Experts of a small language model: 15 layers, 25.5M parameters.
Below are experts of layer 8 (counted from 0) of a mixture-of-experts language model. Rows are named router (the router's row for the expert), gate (a neuron's input weights, with its number), up (a neuron's input weights, with its number) and show model dimensions 0-255. Each number is 128 + 24 x the weight over its row's rms, rounded and kept within 0 to 255. Numbers have three digits each.
After each expert's rows: a language model's description of what the expert responds to. This comes from a sample of Wikipedia text that the model never trained on.

# expert 0
router:089084128137145149119134157120138171135123120130153143129067166127107135138130153157075140109138131112125135101135166140121134109106136153116158134141131123115123150126161128122163134157133133151161066114161114115156077104107112128113150108187071175123165130123119146129136099144129133102162114126192107105154150120100106127090080161148087112134141126098111121124137115141155139114120140145167140109158098141118137128132137150156124137167132107136085101122131143129096108130166098103069166126133102150085150175146150125143173091136101103147101134140157145093114135114169088167096084112101118160118160176168132128114126155090090132117165120115108124117126141122142135113133159160118139093096134135112116126173128171095124104117104159115109095103155127164111136132132130
gate0:141106085100127110106118147113096143137102093093135129159159160159110117146089143109118137136166150135122142128086173133120148148124120184130094135106152124144171133125120129106109157134100139133131129124151121117097083125125111129118162132157104165151071133103152136099157116118132123161159150071142068133138119147136122148139085161155099107125104129168096165123150114127121057126139122124134117135128084108168146154136155128126141130129094101097169139132133123116082127139146151128068178141134127091101146126121182128136144095100110123131132121150151173117144170160173107122116096107132120169120137123127125145137101103114151201104149057118131127133104148126143132123166131123124138108131140079116118162137096109056140130140131139144119092109159136147127132145123125
up0:143122096107106109112150133140109097144088102116105106134151111113130141168076114064106093114133157118198160111100114113135157139139123143131118077121135143145111133069085134102089123109103134113140124147119111117122127123154091109179116159108151097136100162129127146152155133136161137102100154089142147128150112103116129120121089188154140098133121139104106117113163096117144092124117175127155149087126111140128155135161105161135109136141165121095108110124159110149101153158126183146112138130067157093118156124095158103126072132099115143144106127121119162111108168147163140125130111106173158152108119143112117143164144108133128186099163148160110122135113091131114162098126160130114141136137158138111105174133130123097116155140110139126175104097115130160106106125129119
Description: Articles, possessive 's, his/their and merged forms like of the, in the, and the opening noun phrases in running prose.

# expert 7
router:151135119148150124086098180126111130118117151136151141155166190119156086128125141118089124174116126183154135109132109123148136149144178102123156118188147157124142121099138122131117144128142085135133135113128171196151145145111161114151141121175117089153128118137121128132121117169076085105112164145115126114137150121135123158101116161129126157116098121121138110155145192091120111111144099109162109123171183107146099158126138112147122131120142149140143144137121135119110125115131154128160130104140119103122049145147136110152143107105131099094129156086122126143132109102128122126121177135167140133156105103157125143095124153122149166127109164114138141092165101199128110153139135104103162146083175120120119101111144088126117118136130162105096125106092112108154151117123131
gate0:086110118143123084086172117122112083123138124131131097145145093129141104101140133102124140135097164154138144057118092157111148121173167147109142139108091158128146107127129102116157157113115164143099134162141138144128126116180135114129100130151115067111106101149108080139125110153159158098163141138109141134144126118132141119147097141151142144141146145124155108110126105124164087150125140136156157131132125143088164104150102140123088135139135172128155111151120158161114135172098147131124145121150110117127114121126128086166124123114142106101142137157144118130122132114123135175153134114105128131123146105184112075103143104123128137158118133089141168085133080116132229157123146088095174132146141081124153114161125128111109144135132099137135153077089126125148149104101108
up0:108086121129076116109115153123084176104125106103144140084157112110132119103134143136129108162092171145115136089127127120125124122148187145135144106123120133117139104109143099100138117112126144157083139145126124107121121105151165135159073161149128070133168131142096143089095124137144134156118126176150186117181156146165128106163117134122108114124122104124139117105133126125128099094113089112151095079117108123107135152111125120070093140115140199134147121120136146165123107139081126132150097123156082143135096120136136131128136085121166127157112180102152113149111113132161139100124142125085107102122172088159103112108157135134104115142122087101118148069118134110114121118132135105148160130104095117076138128138131116113131163095178129115102160147113105113140144100114124
Description: Prepositions and verbs after to or would, such as about, against, acknow(ledge), cause, plus == heading marks and ) | in tables.

# expert 5
router:154150147089116104148115125176140154126114130078145105148124093130135132157154074134102111152141142124134136104115108143136122107158134145138137126148124097131151058127158126123119166111138117079164149162139143110176124126123122150149132147116178111098111120103142113115156146121192105136109090117114126138117101108157112105140093093095158156133091119087139131134129112102128180110131141127166181163121106142096114124125090102175135128151147113148121088118151109155104182087145119142141113190155165115175112147113111145145152149135132144146107137157092123160135085158136133146118147097139153132121126179134129184136140112155127133118107114114131136155094104115161133105122109109111152099144089108164097157141110151159131162132115132139164187121132117130088106117165103
gate0:144120104117149129126077123123137114150100147126180074126115127120124125094161146136122109138138146104129133088135160135135097112099140129175131159136130088186140163100130101168164173101131132123127112109133132110129164095142167144141128145157122150154113132145097163120115115188111114140156116098107088110101127157150130113106130129158125140131120130138150130127147198148186161136155151100142138089126126132136148094130139150103143151158113148111125157099173085146108091099131110125158201137183137114097129113093143120136131149104126110131083145106119132109128167134152126160139149157127133112149135132124141096112094131145121141069139143131146157116178120107113121109111107126124125131141136082130127122149145165098150143122138110052104149109108152153194096100160119
up0:132110101139137076127134109145084193127135110107158167117117169106101096140077083077099113155134150141129154132134137123133182147154085107100112121178095137133145118125125125129087125119123087154118176121130118154131092170103048087093114136133140134088098119128123091138128137118157144139128149133087112155147126139146103115130108109142131135127136145150151141100103119133146105142127088157088124108169140093134145085205120122172126145123121120164090104103104124131100130136103160139110089133125138142129149122123104143130155177154178138128130117147138128133079126122124165144158129129127088128121104124156123168132105144137099106191081131107116128127114136121137080131112130132113109164152132125131136124094099163151127137133129155108181130107159095114135134136130107
Description: Trailing digit chunks of years and numbers after a leading 1 or 2, such as 1'985', 2'016', 1'997', in dates and infobox lists.

# expert 11
router:144177112088119124142119138093120121143120177086134097111175150132143163124115133152099104140161162175117110152130084118105161097169144106116141128138136105133138083102105089125084130133157162102118141131063082126120162093131118115135127103125149148108081113116132080143130136153128115109146094157112125140108162172124130156172139126152099122122186135121131119139111163157115130161157155141153166103093149131126107099123102124132125130172172163125130124134123115147081106123119175144094140144113084137082172121134137125144132159133125100137099113074148129126148160110151122097123126143153109151141110108109120149144101157145126082109141144134147145135151130130126095119139161131158182177152154095133174116122144106096121149146090122142130089141134097134115153078132128
gate0:117112095118143092114134127121127074112144123128159112170116142151069119107101134121123122128137125148078139153089119101089122085104124143135086123125085132122109145128132113118125170118129129107122181144105106108184101163148114137099158152143146150110115135110138130164097123142123095164112150180179108124141141092125126107109157130103165140108130163122125122133079138148141134153119129132152086147157106111134142099075151155124146156130128137176066136104123175072119114109144089132131121156150133145130134101109094144155143097130101117139142147146117155155143170143095150102130130142141111116114114144151156137135114158133123119098107096101143061082107124118134122128086133152133155134145096128107145083173165140109120111097178154128076118117127132122082152096095129
up0:079122124125166099130107099162128086138137125104102118148120136124118104162132160125108149149124161170113111145115083092152174106122121123155129128151107132154121092121148107136146134140140114101095162161123124151180097127115122133121150163125154113188124121123098148111118148131130171108128120142138133090094119124106128133118142116150164128167113127105100128134121142092131132149112146144153119190161088116115147057118169134136131143113152090134101112120144122096150095117156149118154090196149140101145135063085087105138107116112124187110153101144112125169126120157134094117154142157156158136129118152097114183141101108085128145146149073129146116083133090128138112138094107130133140113149128104115167125138133091094179142141138172112111125113127116113103122132155111
Description: Separators and digits in tables and stat lists, such as pipes, semicolons, colons, en dashes, and field labels ending in colon.

# expert 20
router:142128121103185170131093074111142153089144150112117131115143155099125111066156119105148111133139133115114133154081166172152125161145140141080111107104142165131107127124122145154088096158128143087112104128150148111142131109162136122096138118118100086149141136106146078116176143140126161148116122143158121114169152153138178115108094116105099100142100132151129117152157146141128094143130082143132120102124097134140101145166111162105141126139114122142161163146170135117133106151094153102111131096131138138138118139130161111128138135149153151107124118138126129095160141168096097117138118095126180131127102159129103112172144124129120151157138109155107116081158128112067112115141118128149140136104144101140154119143110081162103154124140059142061168152144112155127103100120154
gate0:135154176129135134119103131075111138114143109105108077122140172092143169090111137090143122110163126112152172144073130090130136118130123143088155149104091137143131117153141149133102139129120161108104100112141127102131166139127158132111103110164125132130126135059148152078148156106141161172104144103115124168121135156115155137161130152099158127119110107167103104120144108158147136137104147107167163141122104079111127139137098160092137159094138109115118122142144120136108089137094125119110162134160115141140099129116143108120147107162146134135130133138118132094148116097118127168130145096115141119148127154132099125164126178145175122134107164219095146110114122117113128104142175100139130131122146106117161182114136127111140122102125095099094152144112129160065107121104087
up0:168095149142114085125153175115118171110116124189167135130119131071117135193101132141157121201172148122114147096124115141131090146156163109110115108126131120153152160096099129106130123145153145082127135126169156127142129092101095125134132151144122132125112130116109107115103120104118104145140129154113170128123134147138149155114164148132119116147126146098135132132115103095147088125115128088098138107106125131131148089185129114129138087111171136099128125124117149150098091114148114117104163151130161116193124103124156124116084128168102121124153100145104107173161110159165148135121132124132078144128087150097127091149116143122113116157088114131148137168154140129098138142159123142127141129188146125119166144160127095162130104107171123136123124147150160107148118106186100
Description: Word-initial prefix pieces like con, comp, des, pres, exp, ob, and middle pieces such as gl in conglomerate.

# expert 3
router:161139106141108124167152154138118144135136142094100124123119127110127106145104141149096128174143119123136154128129157092110110095142182163161141127143120143112157143129120152107121149083105123112105167133090118099153105131147160133086134131102163159107089163117106128079138186126173103140126159125119138148106173117209124131165177129122140118134142074148079133152092109118150169132091139087096127126157116116153148160146105140164136111124135141131130150146116143104145100153142123103141147163123102157158139108146082136130151089109136118140127146127145181158177132122120136150107146135119103178143166096111145135150143140109118101132106141147097125126161153128097140170144170103142111137132120130144127112088142096138114161115138139060140132085165094116148119105141154
gate0:122131114119110135156171148092103152073134143142100164088112061162116123094109158087138164056115064163110127127146149124155131154122123133143141122120132182112126124126123126161108116133127107149135163149166116132130084062140098118122133152104108110155125164120113137100153121114125138131128134076146132138125140101144143140122152094089154115137140125136090155115144095141147111163112130123136140139108114075147131107136116113131129092148129132083159116133144119132138132129083133137125136146130096126134122108120097176156095128158137134093113114130155136081143131098113179161111129106112089150133138122103080075128117151107105157131101139156115142165155153114118153190137122104123186157157145144095113148129146144170113129149117105101114109140121161135170158109085148
up0:096137132116147165123125097128097105108093136092130148136122155131146126116155128109152120145147160126108117102134114157160172111096113097096129139168146110096132133108130148133162131136117189104134091108134097118134149162122161093145131079153112182078125131123134159139139108153160134087128106107107115107176136141116108120116089090193114141119128160086140118112130159119153118136119139127119095079131165157136125094130138150115151134114084073137150102098104131127121129120175137133121103093128126117132169131112149081105132129104161129136126141091078081153103100110127149096149112123104109111105108143181149165116133125146124119120119160079172137080110128171136117097128121203132139121117141147133102124136087129098145106111162098091141136094100113105103126128162123
Description: Conjunctions, relative pronouns, auxiliaries and adverbs that link clauses in running prose, such as that, which, would, thus, ultimately.

# expert 9
router:089105144102126127148152130167122122161140109108124170139080107138132154124112131150153132141096132123153167142137099163140112152131131097100117145130095117141086102132132112113150119133151121165160120127135123131136124151137125180140097132147175111154097146155118163151140123127120115151138138168095146109100093106165114122149162103137134123090137143161143181117117062100127153112152126131130110105065103163120117090128126138144120110142161129126082116125125103142095136150112083140144090146126127107157163124086126113098134106140140137153157122130114131173083110132124199127195103143132118140109112137078175139125115132142120113137105092162146142150099100110149117118147164084144087147126088129118122162111133129107174141093164171123165154153118142081102137108122078
gate0:169120127107115139112115150134105158146116138100129113077130129112066130082137144118140135158124131102178126157113171125149132111150160114116113094155114128141112139102086119164115147153127152139108146136121110105141123160055163101144141117124153127092191129147114079164152162125142131120128160121139109102140169145135105117131096125114141142133165141137089117125130162149137161090090127154072106117134140115171156128153132115118120098156146085134116129121192098139103149160122149117172129115161141131129147136121110083149129138111109161068113109129108119130125144138120144160139108125124131111179115157131126143162083141107145144098132115126126113115126089103105111126172161175118131165102186104090140110072106100115131096125121130099158134098116170155122147161106140
up0:186119130127101103131102173080202116153191136128145084096114141140133109172139140148113129109076099122104133102117113090158137135115111132109150124093136139103116114155108108150145136151097075163134070076111123172086156152065124101114131120137116136134114172134121130097055134137098116138140108136150121128118120121124122142103151145139137087112161101125119068070140168148136133124144194122114166102096146123112141113147115125163143101135090136147152148117147178125120071077146132089094147116091118130113143147127143129139156129140129113144147159142123129119136142076120107177132152125117097137148121115138154139113154135121129130101150123112115126150127149131140156111137123174126137142139110110127121138150144117115114121162113110146138111140141157133149153103090116
Description: Closing words or suffixes of multiword names of places, events and organizations, such as Island, Cup, Awards, Castle, Festival, -ville.

# expert 16
router:137113125154135104134116087132118107112144139088137110125160163133132110135125136140132118071112140154135130135082127150129117143119107097159141110085135121126115177113086118102138111134077087132172185103119096166137098132125146060122112126138120144074138139081128137110169094119155142128112131109115140107122160114155149118092156106136150105149186152114120113097144109126130126178097134182128108141102145111110151111143107133127118106132141109132137091175137125131105141102108095146104177109196141127120142154150119138133133107115127146137138102132112123155129095157111125094094068110166118112122077107132121167115118151130125126118143107091106131112152125098149121106127061134082130099128152139152135115132092122171092098197121119136113150090145107128156119155140095
gate0:141127065152090135111140138116146145165093079122137132121135138134145176157166140153139058132101177157129147101126135135137105169143115190127135071134129126169160131157109130120144090138115118125146138094153139159085147113128104117132128097107119125123163153163075131133147119124120174137139132144123093132102101121106135139122151128231105151159130129148127114099134143176136121139106114120106118178118088131142144102151118122177130151130149142126085140130167123154084129114125102127151130161122153114102134110117126127152167118128129107129125134099142149169163128143137162121128130138155120209165161144141093139119165088126142141174109088126097111160124148132125113109144133132102126107127123088140128122112109135119111136125119127096152148091139117190126141127116123
up0:142106125179116147126170122145114123147052114106121130182150105186146165135085163127138126104155152123089129165082125152154119132125106129157122105129141107159105128092151153090140106148091087141153149100158150133126167161132100118147107133129125101141108172157084139131142117149137168119137117148134110110163148090127150138124160150173139129127136121153124141117122170112127160134114111107130137153131150118097133128127152080154107118146145150120114132141170134151157210129111119145094142162103125101149116154157101156075096141105090163124131098144138133104121112123120148154115129136098132138113135138129085127165155111108180159169127127111113101156135127122087120129128114087106122165142116127108105123150103109145115101153080096086105117094130115154151137161107161
Description: Line and paragraph breaks after headers, sentences and table rows, plus sentence openers like ) is a, was the first.

# expert 21
router:108137142138137131109124140086142101165164133106111118122098130078176156091149168152151107133093112138106104123106150137077136152139083150098168087124131162131156078164098176150130158100158112138145156113143115139120143157103138135128093130110147115171152141130127120092114076103089166156136122138131144087149143142111123125155082148153091103122112130104149181131109146145123109116125146091118125163092127137128151141131155107112168115125077114132146148144123111102144151145147115127098113109148168100130143124125132128139118110112131082139127146110137083128116171129117101140161134095130136169108127125169148186106103124171156139124112121148132135173126132139119196156128128165114111142170145120181125157106107135087176089132140087129152121123100117098135131151113152
gate0:091123094116102149157101116117107123106121143125108153112130086128157127096089147111110091095134121137125148138119139112124109114156112133109139124138163118086166169115145118133117153157173101124133154143151097125138127118100091156110147133104130092121139126107164098115138151127128129151166105155156126117106141083120109159121096099125078144108119087132127133126168109138151085194090135121154097162121168139132136136122151130136097133145142153142138100133136118100150134142111095112121099138182101185143138118128149148123130113134167154164141155112119133131125075163146119130133162093155142166093131097133176147115112170146159160115127178122136145090097203107128154110141144109110163087100125152148143113152159123111109116135129111112125144079135193122134173134133068
up0:139142168092119154143103127121129080152150128141130115109142121127132153130130156136110113094124097136127121086114135144133137120138123105080071112122109121159121133138136147151124162145146124125142116099146120129166136142112126135115125122138143140168118144106108138155122139101120146128155155117110144114077149125146090150179078127137118153139137077144124126143145152155119114106140158061095136119133121143091164106115123156146130083169121141088131104120119156122129149151132131070136103120109164154134140151110166121089119162047093125111126104158129103114132128150136145053154136113138186127107106153113132126084123083142144133080127136107172114104142149146095151132111122146118174122138131114153144130197098076100117128111158087137120184075117143137162159118144112
Description: Opening pieces of proper names and nationality adjectives, such as British, Roman, French, Tot(tenham), China, First Division.

# expert 8
router:177182101169079095133126133130135130144095130162139097109158111138128134157109073135151139126127137142073121159160116154101078116132055122165149125093138108115117097136112095129110116130140110129093135125081114138113117122125184125128155128105124173113172123172150129125136095114125117128119118099111114090150192094151136159103109172070128107148121141142115129145113153152130109141121138125080117153190176130114147146134144096097136132149117148147115136130096128151154118130130169194104132139078116146149143130128138093118145160111168146111127108118116139091132107154104149154124161128170097123124128143134125145132112150138124140107119114167143079103111147110112182161132124118146118104127129127109112121103128166108158100127099127132129090138134070157114158140123140
gate0:127121109137122131077129146118096120069145139105129140132128120150127120056155145128130127133140110106124117099135098071100132129147119164123165114118089141138110116103106134157125158133098139117119102074153113096148108161144128143098125134148141098111121143149102146122127138078132149124165124153135112124125116108124126126111196184125152161152128117119121144084127135111130198177098102156157140172113125075129138119110151133141131140160128189144112085142151162096094101142139147137138136184141131103168131069150100097159125102139091101174166112098137138126142133090135118156114092130074152140136132153115130126125122080087132126164174133116157113109127125159134145148142098114108145117139101109134137134143124119143143159125126142123115139107098152194132162143139152
up0:103141103144134135093170152141111119083100160145168112161084098174175093125127137138163128116150162124103132147133123111075111130137148147131172130109104113121141141135128158142156169126121142153118108120143115091142116153109115156104144147154107114101109123108128132126091138094142145115150120153144111155099097145124129142123152154102144138163121141129159117124103110130105162091112092167167149151092121110148120140114142125131099119117139212156121082141160168117106081123138113099139126198132116088121143127171115155167109106173109074185130142106106137118159136079148147138100098132097139147093139131101120135139113093132161128121170132073162090120143142169140119123144129131130096082156099094118134110152085141142113151120113129125109169143139139144140147117128124
Description: Second pieces of names and words right after a capital initial letter, such as H-ud, H-onn, Reg-ency, vult-ures.

# expert 6
router:140107172155146113132155137133082134152124137123101139144124098097155125133126129152103104116134111134111142152119082125170112128123106137115093112183128099120114130137116112135128098099142143166140112131180119113117173142126168083145124144107158161132129092166141114094095169099120096094130122112103174116136114172121095146184144072147127128109140090123146096150127143136170139091152105130070155125090127162116059108120120120113098087165128140139091134104146134103154128130142109098120120139103110141154105141140117127141119119163167095133160099165101141135120125130128111129150119120074168078133113135123120120128113089139137125086106097138171151193135114131131107112115197113132131149084147119092126131170137128118115141120149146140122106169107143119101104131124085
gate0:111141099112076124158115132132117119095131137078171147149130135139153104141107105157162135150144119133134175128152117135100125103108129141102096192105097162117107135168142111155079133130128104130115111110123116122111114157116097105160135119149125155156142121169144050122146126113118154084145118159173165128139118122139152140121138112139186120126139154094156146159132135127132109156157142145149177101105158094105089132115078100119101093143175133162135120143132109121129112094108118137130145122176141107131113191100103074097108159120129119137180107150129109117134094151149146180146120087120119121140135089156110130172118083121145123107141105169118117141125135163120098126149147088110106151104129135113129118129106108116153135120134072083104154113142167123104156123122121
up0:157146113133101119142145113157087135120165154112119142096119103152161143141160070121127131123090135111149136135134135136107128151123142087155143155090122130112097137125154119110125127103166128154090106168139098097092099129087130169117103158139165164099130180129149125101085122078127128139129165108107138089109131131159147113127159120120199111128128130099161125128116133099122123137166157128091161157092175128152089148128097129149149159123129113122131168140125108137161110141121120111124084157108144141099141109118090098097105113148168110132125119140106138099154120112151155120148122171147121138141094137140143164123135098117089130128097121195138130133141161142116116137111140123119132171136079146110107109085110121170167141046105085123103146112164137161129106144103161
Description: Adjective and participle endings completing a word, such as -ed, -ated, -ical, -ological, plus km, east, west in tables.

# expert 14
router:139142132167174169108141103155133121116146139133106117114094125111128140135094134073106160117093097133116177095094118129125108149158100098106154131151128127106102111140136116113125114138106157157166124134151105085170153100098102099143138088075114157131129105112152140156085143100145136135168092136111145097158160154138149082150112160173186149134134144148141105077166126074095119126162145131112114094109147135137109107144129115140164155105123126148161161098138128120148122139100110125112151108129144145130120115079094185120135133111142132109117108160121123163152145102121120125138136124131101132176135132129163150138115125116185122117148127111094145158106137135110109158110121149151131076142121142191128130112094187109107180125150088139108136113096091104141159128143153
gate0:073136149120139155099144156111132158133112114133126130143144099138157172151098100156117103146130182126141141082131126122119111136122152119103178090185147169157096096100133098152145139160131137125116112110167132149121125128147079113146128134134166094159126105175124120130124132146132194132150158114185098075093153129118171146097115128141124128123120114141097115151148145098141106126107122149132121130093141076170160079126141174170142120088087117146135098127125152118127151138151095151097156115104149147143108141105139111139105155098095092110151143160127063082167160133142105118162109094126155133095136134145114095135142102095144138132123143108166168107125148140133116138127121118127146133125110151135097113135124124118134121136090139124113135077107151131171130071107155
up0:152160104129118140108143154123169117126131156141126200083123147127128134134103111139131137136130121125127150085153164158080097138124153161134166084154158120100096090100140070156115128125137141084134140117158167124139104144147108102133086101122113124120138132109163103134133152126153129123147103124150124094120142120151166126134100138141119107148105140118138163126112138102158052125118115171102090146131150089155119110126132078110141138112109121125120112146129130164168139141098140154133162131132119140090128161085111107196103183150092074106128182132086079133151131106107121109135158151104131137113094120139157103121124172114111097142122081142161137102119101142148134097133088141113131129140087175147116105115126134129136151118163093136089156122129114119161107110123166
Description: Number tokens, mostly 1 and 2, in scores, years, stats tables and dates, such as +10, L1, 2005.

# expert 13
router:111120099083099163102117111155104154097158109139131128158145080165123126082165112140146116117111158102120146143158132103097136129117126109105141129120090150162141162122124135139100154115136138149123125122154109136095081093153125128110115164118168111120113120103131180073092121110107135120171126161151138109111127130114149141141137198121098176112085102130090105107139142176104120136088097108137143171092131127166103111093160155094118129150129146088086099141136145095104151089117175146127113173148129119168120078146131135118098134126086103149138116138123108152109122101086143123138113118109149153121121128121121164135104102115117145150140127161174097156109130151132119174174125131154145125164128117135111159134126180119152157128118154150130147146101142138139162126074169
gate0:130114116148182094105092149122097165082134112108126138127090115139128139118134145098158140119152111144144148134110089114151122117100083141087146140124118159142117110159157203100161153112113098118108154149112117125125076132173120139122084138097124129141128119138118150130120118101129154156117095125117110111132108107107091160156121130106103152145125099121119137143129131125067104126143138142094128087103134142118129090112139130096142107184117079123122120099150116134124128209140130191147113113128123134132128095126139146136137103115112125161139091127156107131107156115173144136140078092122145131116102139146109096069106121105113101125116147132156117078112163106126118107181115114137119135114176103157144146143122159147143142137142156115166173113114088185155186132152144
up0:087074128139139130095139098126143161106117091121148127159108132186115119115186101155150129142153124110152139149102107108148123129108073119129113156120125120138120138139148156088117167110102103114101138115123131139147108112112108127099128167156129140150095066092137145120126158210106155123126118141100124098105122106129119162159124139125105166143129110117114139105154169148078107125090126135114111168154123114124123060100145117114103095138134083107112139093152137133135155135124143153123111126148135130131138117146136193176124106146112092137125169087150101147135130133076153134147121133157160121097114137133117127097113092143110121103132109093167085100125146115127111144167136137137115117104150106143099087143113150107083127176174135107144166108134107171140113160145167
Description: Common nouns right after the, a or a possessive, such as film, song, club, government, act, office, award.

# expert 15
router:110127154142141120112172108129142092123113127152074130124108134108099152152110131129131139107166129134141130098123098141136113111141094156145120170089112144136134104101205125121142119143158130128148160111117157116096125123112118136110146164155093125128120130111120125166118135132109122155135131134145144120109051149099127108098106077135092106127158169122139154148103132099107116131119126150083172132146117068117188139147143101165139129072099125139124130095099135132153159130110098152184151121154139126120121153174109171127092088134110136147116105095096106129125099157142149076114143178140144141102097117097108102121139115127097137181110152103118109105127148086130162111134109106163112123138114174105101138116163126200128114115126152127145169081148122127121103137112113
gate0:137130143126099156084091108106109088132103126113107132151124146122145137108157088152121155149152127133122122078126101087148151109109132162151133155123162114081148102134144139116118129089125099138102136092120132137113155108131107085123115091173133147155134129136115083103112111133129166125154084064079074093094086154083127112146125160150135145125118085123116135142106093122144153138080122093123155110126139123129065131144133128129121109146113137173163124128132126127135139117104139165083136121168135139122095092126148105146152092109131096143139124175121146068149143125129119133141147119117115126094156091141175097120109127090130164092126115163168160134109166099095159142125139155131124134149122176138093162129118167089104141144117126143149131077132176136117138098098123
up0:096126112106145148129156090146148151140152106128109168111134139111081095148114158120144145106146109094130107130115110123194133139141131177138159125122124136111164116128144142147094125105143174119157155132164140131089149193137106113134142132138128103122128137103133108085179084167166098128095164146103120102141114178121130089153121144142071135127137153155125117165162155139122132126097122145092077092108139127134114125132162100160161134121127121136132177160142174131135118145080156133121141132109095116161124111130109140135125115130155133120149169164132109090107152091127075165136139130163099153132122108031120107120113165165127076104132102142145154143124152133114143161149141111154128128116132170136097140143139118118132140153125129127141159160138114142086105117145097
Description: Short letter pieces inside non-English names and words, such as Nar'ab'ini, Hij'ab', Ket'ap'ang, Sil'es'ian, Cear'á'.

# expert 1
router:150137150174099107101107127097145128149128127097113140103121130161103085140113128101131150105169132108124121148081083089138128102163172129114126106152136088107101153113133175116163134147144124125131116097138120148166133125153086173102162133108166110136094103171125085146129125131171117103086137124113117135143141101144124112163121102153171094144123122106135156118094143121135125175092127089144136154139185109126114112094080095121134168090167121122147090129111166142105124131126159140125133099132131136147153103139172111138124131106150171092127096140141109155125147141157120135119129149148145171126171127128124142076161154137099177157145113124171177151131130131157115115112160124069146098113079155092097093105147134125116144156143099117116128149119162119109111134128156
gate0:125119102184099149127147132137163137114156054136129154128131092147096130124178167133120092184113171146129153123112143148156121111121125122125148090094122125144156135112147119113168131155142127091140132147093144146106118138176128165085093216077158132113095115128127132171164153161135132093110141096096184113132134081116091074131110127147154147127130147122086130113143152167116107134136156145112150120145143162128141132097148132122112128129121114151120107107158132179158123130134100137126164137180133146133157098118136141128139131097120121129122100118148117170150112082136152127134094106131122149171096149150088161072119132105139129122119133127164110128111159092104154111153128143123117122144145111140137126136115182135146125121132141081121149150118071129140145134124162
up0:121160144146111166120128126172109113083133121089125130141097095098132183140153133144127136137126119125104117145149114130116152126099099147076166144131119143126070113156142142132134121126148139133136158150134179149130110147147099116123141138145092134132109120119137168155136119175150112149088105146115129128165112115072141136153075166139123105094128132119134124120076113124123132105128127153130155167128106146137133101155122165155103125158146110142130140165159208150201115149159142124087131219099132108130121112137141114108073104156088121155127144133155118148134142107117155122126111097126147146102139139149077128139100145124129116153109110118138092111116121132116150118090109120104143146129118127138132133116109132150136135110097157141173160138176095152141144041090141
Description: Periods and word endings that close a sentence or list item, such as days., life., )., ".; occasionally mid-sentence words.

# expert 22
router:109082147097118109113137126147129100138154121149109106157100148092105121129124107098112140152087106151166099124142118087106142098125124156121101141126162115156139152153122105154169148137088089108145098147079161170122103159104099114134103097137129098121137142180084072128174117121118111117137184108141112152119116123122172126159102144103103132147149124139138089144164141115131143142131130139131123106164094093147111151123100130139195137112141174178131170110114112121159133160158133109187138122114173104123139121115139127150082147139148159098120134151169134089132149129119157079107085153116119077112143128107118084099138109137158105117170134102128140127121110151092120128150143130140122127108146112093159138164100145125138110128122136123184107151114166146172156135122142
gate0:173145140149121154115143141121064166142127126126122097129125126123169150159093091185106159066125124153144140126134140054112127131132106116110104081119140139150127093115157111106122088130149129100161143105155110114142132107136143132118099133135115145130138123154153104129113105134125147163166116148095122077155153148126126120113151175072139126125144121131119126094122120120110137135157117142121151119136115196080138163158119123148146103119125116136138138156134158107135093149088141141130121140111170107163091141098145136138081149149133106131157128133135150135106169152098107164144176097109174153120151131139116125162160114125153130120107110160088147178105107098068106180171128099161140141165116129120110097135135119125156117118121126170138176083150104138123155113115148
up0:134113120105144116128109126085155156081091117143136153147150158131127102133132125136142158119135134136134125067124096135120152084118109106166125077115167063115142149115103131083131148062113146139103094138122108130161120101098115149109153120132167145110137069109118113152099151142134129132149120078096133100146092139137129101149129124148121125124179110128125116166079126151137109100103094158091126150110125148132120147119127124118134082133087102118148159145150153119101144101139125114119130169085151117162126102132110130118180133097107124134118139125144174144181124134143088148130121141095111140147095130178124133111147119130114111118144117092138129126098130137108096142108131136152137156141086118143133107106131180089111171134104110227115109151158154163109130134161091
Description: Prepositions like by, in, for, from, at, into following verbs, especially passives like selected by, plus table cell starts.

# expert 19
router:152102079111105108126143150080127118149157100171156179088123143127133141127157150083114155087136118120115131116137160159156173154106125156121136118114114145136125147143097122125104131132099183087103110096155113099090177107103133103125129116088103106141124136127142112177087152149153160123130109106140164141127122168118110118138123116110157131151100094129148106104113130103131132091133166103114117174156150133093140133091149128093099139121127079126177083103147137128113097133159135120146110121102118117133097139117145101123155120143127160134142123112091111115084152091109130137114109137108124114172163131126163120106139151143080084160103120109114137141082134073136134121128137113118113171155105159077105121136133090143095102083114151120172098136129148131131059142149127
gate0:087108141153137173097119147123139164132128136134144137159157167148136154124121146121130079095115134109171187130103103087164122109134141145102106158119042143147142114078139129132142146077160106098137162157108140206134085149098167135161123132098149131120128164142129157083075091113146132135146103138114157133116132101123142140139127112109144099129131120149071136164159095116128109110112098108139119159081157124135154118115119143125108121138139154082084126147146121113074150115113132157135114127155121134119154100124122099160113102130134130133155117154101144162118140165145112127155144133107139142102117124106165129167123109144124141152158102110173120167129123153180098144154101110147135106099119138151123131116099135125151121145107122189118146104123092146082153139116147
up0:113160130135172137108119122095124115134150159131094110146132137106153127082083157121101145109153115118143157089134138102130151140168147145079132147093143146158135154125139110154108155147136147049089118133126121089145126128084139146105107099105145128145107144140141114124117115150144143172125149098120152132130176120153169153133078129093166125139088088114128109138169150118135095111105136101153143172112145083102141152161149125106088068136105105114091089147137154117095131114160163138101196104145154132139139150139147096156151119146126147116119122136119119097123131123150092135114118124096112132110149122139140089147127127168096103139181147108135117132112143115108157132151106111162135123170131115102164126103092063092105100127100132109146086130128145144176135117128164
Description: Commas after introductory phrases or subjects, often merged with the next word, such as ", the", ", a", "s,", "Alternatively,".